config.yaml
experts_per_token: 3
moe_layers: [0, 2, 4, 6, 8]
normalize_top_k: true
n_groups: 8
init_std_o: 0.0
optimizer: "muon"
lr: 0.0108
batch_tokens: 65536
Below are experts of layer 4 (counted from 0) of a mixture-of-experts language model. Rows are named router (the router's row for the expert), gate (a neuron's input weights, with its number), up (a neuron's input weights, with its number) and show model dimensions 120-159. Each number is 50 + 12 x the weight over its row's rms, rounded and kept within 0 to 99.
After each expert's rows: a language model's description of what the expert responds to. This comes from a sample of Wikipedia text that the model never trained on.

# expert 47
router:51 44 38 44 47 68 49 72 68 63 50 53 56 35 62 39 55 75 41 36 75 41 69 37 47 66 46 56 64 48 54 56 47 52 68 61 42 44 31 43
gate0:43 49 59 38 42 52 67 54 50 71 43 41 54 54 42 48 23 64 59 22 35 47 77 33 39 41 60 77 47 56 57 66 56 31 51 21 55 38 27 68
up0:66 53 48 65 54 42 32 45 53 30 56 63 47 42 62 50 71 29 33 72 68 53 25 60 57 60 46 21 56 42 48 39 46 68 47 82 45 55 66 34
gate1:53 65 39 41 43 53 49 45 53 55 59 57 66 34 40 70 44 64 37 61 58 46 52 48 55 46 56 22 50 50 56 44 54 77 45 71 45 61 69 48
up1:47 66 50 33 44 45 52 47 55 50 49 41 68 47 46 62 30 61 28 73 53 51 37 32 47 42 56 58 53 40 52 50 45 77 49 79 48 48 43 55
gate2:43 39 45 39 56 56 46 26 67 58 55 61 73 53 31 52 64 50 60 51 47 44 45 55 44 46 52 38 65 48 39 64 56 45 39 34 48 38 79 54
up2:49 31 39 40 51 48 43 25 67 60 57 63 72 55 27 43 65 52 56 50 49 48 42 55 42 45 45 39 70 49 40 68 55 46 33 36 49 39 72 58
gate3:43 73 33 33 45 48 51 48 56 68 56 55 52 52 40 58 52 62 63 53 30 70 49 44 51 37 48 53 80 28 42 37 55 39 66 53 48 40 27 59
up3:70 44 52 63 75 63 48 37 49 48 62 45 43 43 56 35 57 58 35 45 46 63 47 47 42 52 50 40 56 55 45 58 42 51 51 39 47 78 53 34
gate4:62 42 35 55 62 44 43 44 58 60 40 40 54 45 71 42 51 63 57 47 50 32 46 50 40 50 57 54 48 23 55 56 40 51 37 65 54 50 52 70
up4:66 76 62 36 51 77 45 48 50 36 53 70 54 37 52 58 41 49 44 36 48 53 62 48 54 32 45 38 54 62 47 42 53 47 81 42 50 51 58 24
gate5:22 56 32 46 54 41 56 61 35 53 69 61 51 36 47 52 48 78 65 62 45 48 34 62 60 44 37 45 64 48 47 46 62 54 63 50 29 34 42 61
up5:71 40 59 55 50 68 46 40 59 43 26 44 41 61 43 39 52 21 40 45 52 53 70 37 48 57 62 52 37 56 55 54 37 43 51 47 69 61 60 41
Description: Inner or final word pieces of longer words, often Latin or Greek suffixes: is in Miniseries, ot in Aristotelian, ine, ius, ium.

# expert 50
router:67 34 40 31 37 55 55 56 69 63 30 46 62 47 70 40 33 59 49 41 60 49 57 38 45 55 41 37 53 64 28 66 39 50 53 54 58 49 29 42
gate0:76 40 52 51 45 67 57 60 63 58 50 51 76 48 49 58 16 54 36 47 64 43 63 34 41 56 40 48 45 67 54 70 47 62 62 50 47 50 57 25
up0:23 64 55 36 59 31 40 42 34 52 56 52 41 68 48 53 67 33 60 58 37 49 47 54 59 43 56 70 50 26 60 42 56 38 35 42 62 46 58 73
gate1:61 56 43 48 58 46 41 56 58 51 52 58 76 41 49 40 47 53 42 48 47 57 54 42 22 59 38 41 49 61 35 88 36 53 62 66 28 45 36 39
up1:55 52 60 65 33 50 63 28 49 51 52 57 33 53 45 56 50 48 63 49 64 44 46 56 71 45 69 70 52 39 64 30 51 46 35 38 76 61 63 52
gate2:45 49 39 64 55 67 56 52 54 69 34 43 46 50 70 48 38 37 53 35 58 64 64 36 52 57 51 46 75 56 56 41 50 56 60 77 46 54 39 35
up2:45 45 43 60 49 56 45 38 66 57 36 40 45 49 69 44 42 38 48 46 52 55 57 38 59 61 55 51 70 52 64 33 58 58 59 68 44 52 32 35
gate3:59 39 39 45 38 48 55 36 40 70 44 53 54 51 44 42 45 48 41 47 55 41 50 48 44 44 41 67 62 61 62 75 42 59 36 68 52 38 45 24
up3:56 43 45 50 38 47 56 39 29 74 40 49 53 50 32 39 55 46 34 55 51 46 45 53 40 41 44 72 58 56 55 75 44 58 36 67 52 38 50 33
gate4:58 50 66 42 44 53 51 56 42 71 30 50 32 62 54 37 61 51 32 36 54 45 51 52 47 53 57 33 46 62 45 69 50 49 55 49 61 48 28 33
up4:67 45 60 42 43 51 57 58 50 59 46 55 48 58 52 38 57 61 28 38 47 35 55 59 52 43 54 38 25 63 43 71 60 46 57 43 53 51 28 39
gate5:56 36 46 28 66 34 51 62 65 38 62 62 52 43 50 53 32 73 24 32 56 40 56 59 63 41 36 42 63 60 31 69 53 62 55 51 60 59 40 40
up5:48 51 57 65 57 86 54 47 43 48 37 52 41 35 35 54 38 41 67 61 49 51 50 55 40 69 61 42 27 30 79 48 55 51 50 62 75 55 38 45
Description: Numbers and labels in infobox-style "- Field: value" lists: coordinates digits, areas, inclinations, and fields like Former names, Founded, UTC.

# expert 62
router:57 44 35 35 40 61 53 60 71 54 35 37 55 43 65 37 41 43 44 42 58 47 59 36 38 62 24 39 58 59 35 66 48 60 56 61 51 45 42 33
gate0:57 26 48 48 56 52 67 54 44 47 28 44 71 65 48 45 35 35 44 31 57 47 52 62 22 31 34 51 41 77 38 44 30 45 62 58 49 33 50 28
up0:50 66 46 52 45 45 28 40 52 65 74 54 35 34 61 54 67 61 51 65 39 52 52 30 76 77 66 46 57 26 49 62 68 51 48 50 52 59 56 73
gate1:63 41 45 34 56 61 53 60 43 57 45 35 64 47 47 60 41 62 60 34 60 53 62 41 34 51 29 35 49 61 43 53 45 37 59 60 44 40 37 52
up1:36 57 48 61 44 39 48 35 49 39 56 66 34 53 43 37 58 32 38 51 46 56 33 59 61 44 72 66 60 37 57 49 55 61 36 48 55 67 64 46
gate2:65 48 47 24 40 71 52 71 58 56 37 49 41 38 57 57 65 46 62 46 58 23 68 42 40 62 30 43 51 73 54 51 48 45 44 63 52 38 40 30
up2:40 75 54 56 46 48 51 49 46 65 50 54 28 46 49 49 33 59 39 16 45 71 38 47 39 59 57 66 32 36 42 62 70 67 78 44 46 67 48 54
gate3:51 46 51 50 41 44 41 46 52 62 59 58 58 44 56 50 29 65 45 45 53 35 73 40 50 48 43 65 45 43 50 59 48 57 37 80 37 47 30 55
up3:74 44 37 49 56 39 58 57 55 51 47 50 45 39 53 60 50 35 55 61 35 66 48 26 43 43 47 58 57 51 46 40 32 46 64 63 63 58 69 52
gate4:44 44 58 37 35 42 29 70 54 52 25 57 47 39 48 39 34 64 62 35 37 58 68 48 40 52 54 40 45 55 45 65 49 53 56 50 53 52 61 47
up4:45 56 59 24 52 57 47 77 33 48 34 55 32 41 42 54 44 59 74 40 24 67 65 46 48 50 69 53 54 60 47 47 54 39 47 48 68 48 51 50
gate5:50 48 59 42 39 54 59 78 49 50 50 31 46 51 39 50 17 58 34 49 61 67 32 50 69 67 46 55 62 78 60 66 74 53 62 41 44 49 32 35
up5:39 50 52 48 32 50 37 47 40 46 58 33 64 52 49 50 66 67 47 50 63 81 51 40 70 67 56 49 77 51 60 71 56 51 66 43 34 36 43 39
Description: Numbers within statistics or results tables and score lists, plus time nouns ending phrases, e.g. "over a century", "for centuries", years.

# expert 7
router:60 41 42 44 40 49 57 64 74 68 37 37 56 33 69 49 42 55 36 36 51 44 53 49 48 50 40 34 66 60 38 67 34 38 61 61 53 40 45 42
gate0:30 69 45 43 50 65 57 58 49 65 55 38 44 47 56 57 74 60 49 47 72 51 44 58 51 43 57 44 70 56 44 38 58 59 44 50 40 49 59 45
up0:81 32 50 55 54 39 50 34 48 32 47 62 53 49 50 44 22 40 54 60 34 49 58 54 39 45 40 53 27 48 46 53 38 44 64 51 58 53 45 53
gate1:33 60 52 51 47 47 66 42 31 53 40 55 40 63 39 61 40 63 44 37 48 38 44 46 44 54 54 55 23 61 60 49 63 64 63 36 47 55 32 25
up1:48 58 52 28 44 62 63 54 49 41 29 69 57 30 41 41 71 40 58 73 45 73 55 52 57 75 39 43 63 41 28 55 42 41 47 77 52 32 72 70
gate2:61 40 52 40 39 65 30 45 43 57 47 38 78 46 45 61 42 50 71 39 59 33 41 36 55 58 55 51 60 58 46 36 54 72 54 51 43 50 59 50
up2:46 53 49 63 63 51 64 47 56 44 44 49 57 56 31 46 73 27 41 62 53 39 35 46 51 49 53 66 46 85 48 24 74 45 37 40 62 68 63 63
gate3:58 38 63 40 36 54 67 46 67 36 43 46 53 47 52 47 66 55 55 53 22 51 52 77 43 46 49 54 65 41 34 41 76 52 52 65 52 46 36 45
up3:49 56 44 57 63 47 36 51 34 68 56 57 47 60 44 52 39 50 44 41 77 46 50 24 55 55 51 39 37 64 58 55 32 46 47 46 47 53 63 55
gate4:41 29 65 41 35 49 58 35 40 32 40 58 48 40 57 60 61 54 34 44 38 54 60 42 62 64 48 53 55 65 46 42 34 65 40 45 48 47 42 39
up4:58 77 64 29 60 60 38 43 40 50 33 49 56 54 73 45 38 76 42 47 41 31 70 71 31 52 55 52 63 51 43 69 50 43 54 67 43 61 56 61
gate5:60 71 48 42 61 40 44 63 45 27 56 51 56 73 67 34 33 57 42 55 53 56 75 50 38 62 49 51 24 43 59 49 41 40 56 38 47 47 49 50
up5:51 58 47 46 51 38 42 59 48 47 53 60 63 65 67 46 17 53 53 46 63 60 64 53 39 66 47 64 39 50 55 53 41 56 54 46 61 46 44 51
Description: Line break tokens ending a list item, table row, infobox field or heading, usually before a dash bullet or table pipe.

# expert 45
router:53 35 41 31 39 54 58 68 58 59 29 43 67 43 65 37 43 57 47 41 61 53 59 40 39 61 30 32 64 57 40 63 41 57 57 61 61 43 44 35
gate0:50 54 46 60 47 65 74 59 47 71 26 37 61 58 56 48 27 61 49 32 54 40 77 54 55 31 47 44 38 58 20 49 49 58 56 42 55 57 35 70
up0:56 31 51 48 51 45 32 51 50 25 70 47 35 42 37 52 64 39 46 63 57 58 51 39 47 66 51 48 58 36 77 50 52 46 35 59 55 47 61 26
gate1:66 38 40 52 56 66 35 71 52 70 41 58 43 44 58 38 31 58 43 40 49 56 69 45 62 49 38 44 66 63 70 51 69 44 50 74 58 40 63 49
up1:39 53 59 50 50 36 70 30 51 36 51 47 52 57 37 58 72 46 56 62 51 39 28 53 39 53 55 51 37 42 30 52 34 67 42 32 40 54 50 57
gate2:57 47 22 37 48 53 57 57 68 79 49 49 60 53 69 53 45 54 55 26 68 48 69 47 52 44 47 22 53 59 49 54 25 52 69 73 43 43 62 42
up2:48 48 78 63 61 52 46 47 37 23 52 51 34 46 35 51 59 50 50 74 28 52 35 54 48 54 53 72 42 38 59 33 75 48 38 29 52 58 34 63
gate3:58 31 56 51 36 46 53 44 65 46 45 60 46 57 41 53 20 60 39 40 72 60 72 45 46 57 55 35 60 64 47 84 44 58 47 53 47 45 45 34
up3:60 50 74 52 53 40 51 38 65 31 50 61 39 56 60 49 50 59 46 62 58 47 57 61 45 59 50 28 74 76 44 65 47 64 53 29 45 35 64 42
gate4:47 42 54 29 40 37 32 50 58 75 53 53 47 48 30 31 30 49 51 50 48 50 54 48 33 57 63 49 58 52 59 84 35 73 42 46 45 36 49 50
up4:45 68 50 42 49 46 52 47 32 61 50 34 23 50 29 46 47 63 39 15 42 69 43 37 61 46 45 20 62 40 57 55 21 51 33 43 40 50 60 55
gate5:43 57 64 57 43 32 45 66 63 62 47 57 56 57 47 31 55 63 51 28 68 42 73 40 36 68 52 45 66 51 26 58 49 64 48 50 56 46 33 50
up5:52 59 59 17 45 45 68 34 43 36 44 50 45 41 18 41 27 42 36 52 39 57 43 69 39 53 65 62 74 52 39 52 32 29 71 47 38 50 42 58
Description: First pieces of split words or names, such as inter, Com, Ac, high, Spring, emerg, often in capitalized proper names or compounds.

# expert 9
router:68 29 33 35 48 63 58 61 53 65 38 55 63 49 60 43 35 46 33 35 68 38 63 48 34 72 34 42 62 62 38 65 34 29 66 68 69 40 46 39
gate0:42 38 38 40 67 55 42 57 44 42 67 45 58 43 58 38 50 43 52 37 49 52 68 41 32 54 53 25 53 68 34 65 42 44 55 44 35 47 37 51
up0:46 63 66 36 20 53 56 47 46 52 43 53 47 38 37 69 44 68 52 72 54 47 42 50 61 54 40 54 57 69 57 44 60 41 52 70 69 57 54 42
gate1:62 35 29 39 32 34 59 60 64 26 46 44 59 50 57 26 53 33 53 40 44 33 72 38 29 54 20 36 68 49 42 52 55 47 58 13 34 50 51 34
up1:49 53 18 44 41 38 47 64 69 31 49 38 65 40 52 40 60 27 40 36 51 39 58 29 31 56 38 10 41 52 50 52 58 46 65 29 24 40 42 29
gate2:43 32 31 57 51 39 55 74 34 56 61 37 50 38 63 57 55 57 44 45 67 65 54 35 46 63 43 23 45 55 39 63 46 59 59 73 48 48 46 33
up2:54 47 46 61 46 61 52 67 63 59 62 47 48 52 48 46 67 58 59 49 50 66 61 24 58 60 40 53 55 37 42 47 40 63 67 71 49 71 60 51
gate3:38 31 52 43 37 46 59 62 54 41 48 47 37 60 64 49 51 44 36 37 38 61 49 51 38 70 38 31 55 70 35 65 42 51 51 66 48 29 38 46
up3:63 78 44 53 68 63 37 48 32 71 61 53 62 51 35 50 50 53 57 46 66 42 47 39 58 47 64 61 53 29 51 46 70 42 61 32 56 78 62 59
gate4:66 46 24 63 63 55 38 55 59 63 45 40 59 43 68 42 43 70 33 45 69 42 67 45 53 48 37 34 61 45 56 56 46 35 51 80 42 57 33 57
up4:33 50 83 37 61 35 68 36 46 42 51 59 36 53 34 53 60 43 60 50 26 54 39 51 42 49 67 69 39 51 34 60 46 73 61 38 56 51 90 62
gate5:41 45 39 36 58 50 57 42 49 46 42 46 46 30 72 43 45 38 35 42 60 46 55 58 47 54 32 40 59 63 52 57 49 59 66 31 63 42 58 46
up5:60 64 45 61 35 66 45 58 46 55 49 59 43 45 33 49 59 52 60 59 36 58 48 53 41 58 73 47 44 40 45 33 47 45 28 49 46 54 41 52
Description: Plural suffixes like -es, -ers, -ations ending nouns, and institution or place nouns like Museum, Council, area, rooms, usually before of or in.

# expert 59
router:60 46 48 30 36 45 47 58 52 59 44 47 56 42 66 31 24 52 49 32 51 36 51 49 31 51 53 36 59 65 44 55 38 36 64 51 48 35 41 45
gate0:36 43 37 24 38 49 47 42 60 59 61 53 50 45 42 61 19 55 70 39 45 47 55 33 45 66 39 49 45 54 82 36 44 37 26 66 60 67 58 42
up0:44 44 43 27 32 53 45 42 64 61 61 51 46 47 36 63 18 51 67 39 50 47 56 36 48 68 46 47 43 51 84 36 43 43 27 59 59 72 57 43
gate1:39 43 53 66 40 48 39 53 37 55 50 43 55 62 53 41 54 54 38 39 51 49 56 39 51 58 38 35 63 51 75 49 61 43 40 52 62 39 56 36
up1:35 41 54 61 40 47 43 53 44 56 48 45 59 63 54 37 49 55 39 35 53 51 57 35 53 55 39 33 59 53 71 55 58 43 39 50 62 42 59 39
gate2:31 68 62 34 52 52 56 60 62 66 58 25 37 60 50 29 35 41 22 42 50 46 54 58 54 39 91 53 50 42 57 58 24 57 52 36 38 22 63 41
up2:70 28 35 65 54 49 47 38 35 36 41 76 56 41 47 74 63 60 75 53 51 55 48 40 45 64 07 47 48 57 50 45 79 46 52 64 66 83 42 59
gate3:38 37 49 42 33 57 36 58 48 55 40 45 52 64 46 67 55 41 36 50 51 56 30 42 56 53 33 46 48 52 34 42 36 36 58 42 53 53 65 49
up3:63 63 50 58 62 43 64 43 51 43 56 54 48 39 52 33 44 61 66 51 50 48 68 55 51 46 69 57 46 46 64 57 63 64 41 56 47 48 34 51
gate4:63 53 48 44 67 50 67 35 66 66 63 57 62 50 60 53 55 53 45 56 52 34 32 45 51 44 40 55 66 69 59 47 40 53 32 75 43 43 68 53
up4:36 43 53 55 33 52 29 63 35 36 39 40 39 50 39 50 40 39 57 43 42 69 69 55 46 54 62 43 38 26 39 53 56 51 65 26 55 58 34 44
gate5:67 39 51 38 59 35 65 69 61 63 64 50 77 33 77 20 44 36 35 66 29 52 40 47 44 68 54 47 61 60 53 26 42 36 45 73 42 37 58 62
up5:63 36 51 38 58 39 66 72 58 60 64 53 73 28 72 20 44 39 29 64 33 57 40 49 42 69 56 48 60 61 53 23 41 33 44 75 45 30 60 58
Description: Inner syllables like ro, li, ri, ou, tri inside surnames and foreign words (Coulibaly, Petrov, Parroquia), plus pipes in tables.

# expert 38
router:53 41 44 39 34 43 58 52 57 71 47 30 46 55 49 40 33 52 54 41 49 52 49 24 40 48 38 35 64 63 42 70 41 50 51 58 43 39 44 37
gate0:65 74 38 59 61 59 41 56 60 54 42 54 59 53 77 52 62 47 36 48 43 63 67 30 53 62 55 39 51 43 56 51 60 41 49 40 44 61 58 52
up0:40 34 60 45 43 43 58 46 38 49 58 46 38 48 21 48 37 54 58 54 55 38 33 66 49 40 50 68 54 57 44 50 37 57 62 58 51 43 45 52
gate1:53 46 30 47 46 46 42 46 41 50 41 60 36 54 67 77 53 54 55 43 43 44 55 44 70 49 63 11 78 60 35 59 61 48 69 46 53 69 38 41
up1:46 50 72 50 54 54 54 52 61 48 53 43 64 45 28 19 42 49 48 57 57 62 42 54 32 50 34 89 18 38 64 34 33 49 26 57 49 31 58 59
gate2:56 45 56 07 40 52 38 40 48 49 39 53 38 59 61 49 35 61 51 28 48 46 56 40 44 62 35 42 38 82 44 16 46 50 55 45 44 58 73 56
up2:50 44 56 00 40 45 46 44 45 40 47 58 36 61 51 50 30 60 55 30 49 46 44 44 45 57 35 52 34 87 41 24 43 55 62 40 38 52 69 55
gate3:44 57 35 54 59 38 66 70 51 52 43 41 52 46 35 48 38 64 40 41 12 51 57 37 27 56 55 46 66 29 69 55 30 48 54 47 49 69 56 49
up3:41 56 37 52 59 35 63 68 55 55 42 43 53 49 36 47 44 62 39 41 14 52 59 33 26 61 63 51 71 30 66 57 31 48 52 39 51 72 51 49
gate4:55 40 40 61 50 41 25 42 58 53 33 59 45 44 53 43 51 51 43 76 55 67 54 39 38 55 71 44 63 49 44 55 57 51 48 47 58 41 49 36
up4:59 42 41 57 48 41 22 39 60 49 36 66 46 45 57 43 47 49 41 74 53 63 54 38 33 51 71 44 60 48 46 54 57 47 50 46 55 46 48 37
gate5:45 50 34 60 71 55 41 52 40 48 66 37 54 60 51 52 67 48 47 41 35 50 61 37 42 43 25 46 33 50 29 67 64 60 57 40 54 65 83 48
up5:43 57 65 33 29 30 65 63 65 58 45 55 31 42 63 41 29 43 28 54 72 37 32 72 58 43 38 49 71 71 55 41 33 69 48 47 41 34 28 62
Description: Words opening a new clause: relative and complementizer which, that, who, where; conjunctions but, because; clause-initial This, There, commas.

# expert 31
router:57 46 28 34 31 48 55 54 59 65 49 33 56 44 61 40 38 62 43 36 68 40 64 30 47 54 31 34 66 51 39 70 34 53 58 65 51 44 58 36
gate0:62 50 48 45 37 59 38 55 64 37 39 34 78 40 69 52 30 54 42 45 82 51 60 23 44 61 42 38 42 54 44 62 36 55 42 72 54 49 49 47
up0:63 47 40 43 46 70 31 56 62 31 45 45 67 43 64 55 30 43 30 56 72 49 55 24 54 47 43 34 23 59 45 55 55 54 43 65 53 47 50 70
gate1:47 45 51 44 58 65 73 52 48 51 38 50 62 56 69 45 31 62 24 34 48 34 75 64 56 52 35 53 32 49 49 79 37 36 56 78 68 40 57 42
up1:25 48 60 63 42 64 67 50 46 34 55 49 55 48 71 34 41 56 31 55 57 39 53 59 52 49 50 38 33 68 41 60 30 45 61 58 65 58 52 67
gate2:60 41 61 39 66 55 52 61 50 33 31 61 52 41 35 47 39 65 59 38 68 57 48 38 40 56 38 23 61 52 46 61 58 47 47 60 51 43 82 51
up2:54 56 38 61 53 53 46 46 53 59 31 33 44 48 38 59 74 56 29 22 51 64 57 33 44 68 47 40 40 48 51 57 37 41 62 45 36 52 57 47
gate3:40 23 48 36 51 66 59 69 46 37 29 35 46 37 35 62 38 59 60 51 72 47 33 50 58 64 53 47 54 77 42 57 46 58 71 58 62 35 65 52
up3:54 71 51 65 54 26 49 34 55 53 57 53 55 62 58 35 56 41 42 38 42 45 61 45 49 47 46 79 42 25 61 44 60 42 35 33 36 60 40 67
gate4:32 21 39 34 46 63 61 36 58 71 18 50 44 42 53 63 59 52 30 26 60 48 59 45 41 59 32 33 38 56 48 48 38 61 57 54 75 49 43 40
up4:69 31 70 43 54 37 64 54 56 54 35 41 51 55 49 58 41 38 59 60 44 65 39 28 51 53 46 69 58 35 46 46 44 27 47 52 46 41 46 45
gate5:69 19 24 34 48 41 64 57 49 54 46 65 78 48 38 47 23 38 74 43 58 79 54 51 66 48 51 44 62 67 46 71 66 38 44 65 57 57 45 62
up5:54 20 31 23 56 52 61 43 51 51 58 63 72 34 60 46 38 56 55 59 50 44 65 62 54 29 22 46 51 59 45 36 66 61 49 55 45 65 41 64
Description: First word after headings or line breaks, such as By, In, month names, articles a, and pipes starting table rows of asteroid data.

# expert 23
router:62 41 32 38 43 54 57 63 57 74 40 54 55 31 70 37 28 59 34 46 65 38 52 48 48 61 35 34 54 61 33 73 41 43 73 73 59 41 40 37
gate0:57 47 54 51 33 56 40 44 41 56 27 58 63 16 54 56 48 44 50 35 37 49 58 28 52 46 41 28 56 54 45 38 26 46 60 60 54 41 43 47
up0:48 46 51 43 44 57 29 46 54 40 40 61 49 24 55 52 43 53 54 44 46 40 49 31 54 48 33 49 48 54 41 51 31 47 71 57 59 43 43 46
gate1:68 36 51 41 27 51 61 49 48 60 37 44 70 60 63 53 38 67 54 37 72 36 57 33 49 45 52 35 38 58 49 52 56 74 48 61 43 39 37 34
up1:71 58 50 28 51 48 56 41 80 46 26 56 82 27 58 70 37 52 35 25 63 41 64 53 60 63 57 50 26 56 57 38 36 63 50 44 41 44 33 61
gate2:18 62 42 48 26 50 47 30 58 41 44 47 55 45 34 70 48 54 43 27 60 27 67 51 47 53 49 43 65 40 55 65 32 62 48 39 32 53 40 44
up2:43 64 47 41 48 47 54 32 41 52 46 42 67 61 47 70 44 62 34 32 63 32 52 73 44 42 63 46 52 53 54 57 42 59 53 53 41 52 48 19
gate3:67 48 42 36 40 64 57 46 54 56 27 51 42 52 65 44 52 51 62 44 61 50 71 42 39 53 56 56 62 73 20 61 38 47 57 53 62 44 48 20
up3:31 50 57 62 63 36 38 49 49 43 72 51 58 48 33 56 50 47 46 54 42 50 27 60 62 45 39 44 35 27 73 40 62 55 37 51 34 57 58 81
gate4:53 30 52 28 41 58 44 69 46 55 41 51 51 52 50 39 64 37 53 36 40 56 51 48 45 56 49 47 62 54 37 37 44 57 42 47 43 52 49 30
up4:39 59 51 82 55 50 58 23 61 52 44 40 51 59 58 77 39 61 49 63 42 48 62 35 64 50 50 53 46 47 60 66 51 43 60 48 51 45 47 73
gate5:22 56 47 45 44 43 57 59 67 43 47 26 60 51 69 56 65 38 48 39 47 35 46 39 47 48 42 38 41 56 55 39 28 47 45 45 35 59 41 52
up5:58 39 63 61 34 78 57 58 32 52 64 61 50 55 34 46 42 49 48 54 53 44 35 37 56 65 42 63 55 55 52 56 49 40 29 60 60 50 54 45
Description: Separators and line breaks between entries in award lists, filmographies and museum or place lists, e.g. the semicolon after Saturn Awards, pipes, closing quotes.

# expert 4
router:53 35 46 32 49 49 51 53 75 63 38 52 57 43 53 41 42 65 39 44 58 56 62 40 48 53 30 47 46 49 42 69 41 39 77 57 45 47 49 43
gate0:57 30 44 46 37 40 40 45 52 62 58 27 60 44 81 39 27 56 47 27 54 44 40 42 35 56 57 12 58 68 49 78 39 35 50 51 51 40 50 41
up0:37 70 53 40 65 62 61 55 46 41 42 84 45 58 27 59 84 46 46 65 45 53 63 57 71 46 41 87 42 35 48 23 51 61 50 50 50 56 61 58
gate1:45 42 49 59 50 46 33 57 51 60 44 22 72 63 59 46 43 43 47 38 65 49 61 47 40 56 36 44 64 40 36 47 41 32 55 46 67 39 42 16
up1:44 62 59 79 58 45 39 47 34 57 58 49 71 61 56 40 36 39 59 37 72 37 60 68 61 37 46 64 76 36 45 45 62 25 26 40 37 33 53 46
gate2:51 49 32 33 48 76 74 60 45 47 42 62 60 43 56 55 22 57 47 39 50 37 23 36 70 66 48 32 46 46 33 46 36 50 49 69 68 55 41 47
up2:34 43 26 45 40 53 84 53 48 35 52 60 49 49 55 58 42 38 42 60 65 48 26 43 51 64 58 68 46 56 53 23 55 45 66 19 53 44 57 67
gate3:50 62 42 19 63 51 45 64 53 46 29 39 66 43 62 46 54 68 43 46 37 75 45 28 38 54 35 57 51 66 23 57 70 35 47 70 58 22 23 32
up3:36 59 38 45 66 45 49 57 55 41 59 54 49 51 46 37 62 47 41 62 29 73 51 42 29 56 49 44 45 53 33 40 72 16 38 41 46 45 37 58
gate4:53 42 50 48 56 81 52 62 44 53 31 37 57 36 51 40 47 44 54 51 74 54 56 39 45 49 43 51 72 45 44 56 58 50 39 59 66 41 32 27
up4:38 26 60 50 42 47 58 70 54 69 47 33 59 46 42 40 50 45 46 45 58 58 48 47 50 50 37 50 58 46 42 42 67 53 37 51 68 69 58 36
gate5:45 48 33 49 35 74 47 66 44 36 47 34 52 51 61 51 42 56 57 36 56 39 57 40 24 75 45 38 63 50 42 47 53 62 59 61 46 40 46 43
up5:59 47 63 62 63 25 54 36 55 57 53 66 47 41 39 42 43 49 46 66 36 66 38 60 74 31 60 59 34 46 47 51 51 32 48 40 63 54 61 47
Description: Commas and "and" ending an item inside lists of names, species, minerals or groups, often after "including", "such as" or a closing parenthesis: "pyrite, sphalerite".

# expert 58
router:50 47 41 40 44 57 51 70 78 77 26 46 55 34 66 52 39 60 39 36 54 44 52 47 46 53 40 23 62 55 28 68 35 36 51 68 52 37 44 42
gate0:43 56 66 49 47 59 32 48 61 39 52 59 61 53 55 74 39 34 40 41 63 61 52 28 51 50 56 56 38 31 29 63 65 29 45 46 57 53 49 51
up0:44 55 64 53 49 56 30 50 60 40 47 58 58 54 55 71 42 34 36 44 65 65 55 35 52 51 56 56 39 32 27 62 66 26 44 46 55 49 49 52
gate1:74 34 48 33 35 53 53 51 33 55 56 37 43 57 29 56 47 49 54 71 65 39 44 37 74 47 57 49 39 54 52 40 55 62 61 66 81 43 65 49
up1:72 32 51 32 33 54 54 47 36 51 54 39 45 56 29 55 45 50 55 70 65 41 44 38 77 48 58 50 40 55 52 36 55 57 61 68 80 42 58 49
gate2:51 61 46 54 43 50 58 58 45 29 35 66 52 51 53 54 54 50 65 61 55 41 44 50 56 51 69 45 76 35 51 45 52 55 63 54 52 60 56 73
up2:48 60 47 54 42 51 57 57 48 26 37 64 49 52 49 53 55 48 66 61 55 42 45 50 57 51 68 46 77 32 51 44 52 55 62 53 52 59 55 74
gate3:56 44 52 67 42 50 65 51 34 32 65 55 41 41 56 60 52 43 44 55 48 63 64 53 63 55 27 50 49 43 29 58 56 46 63 47 66 45 49 44
up3:59 53 61 59 54 62 39 38 57 47 52 32 54 57 50 62 77 45 28 50 66 46 36 54 38 81 57 47 45 30 50 56 40 70 22 42 46 57 47 56
gate4:46 54 61 33 40 35 48 61 51 54 55 62 34 57 59 51 58 47 54 62 54 36 62 29 49 51 45 42 51 37 61 43 32 45 49 45 42 48 63 50
up4:45 53 58 35 39 34 44 60 50 52 52 68 34 53 58 50 54 48 51 60 57 37 60 26 50 52 44 39 47 40 63 44 28 45 48 48 43 48 65 53
gate5:41 47 68 41 52 58 53 48 53 44 36 53 66 62 59 52 46 69 61 63 31 42 62 38 51 52 61 61 49 54 42 55 40 63 61 68 63 35 46 55
up5:60 45 57 60 46 55 49 46 56 50 65 61 65 38 29 42 58 48 55 46 59 62 58 61 46 43 54 58 50 29 40 60 50 55 42 36 55 57 62 58
Description: Every line break, mainly after a closing pipe that ends a table row, or between bulleted list items in "See also" sections.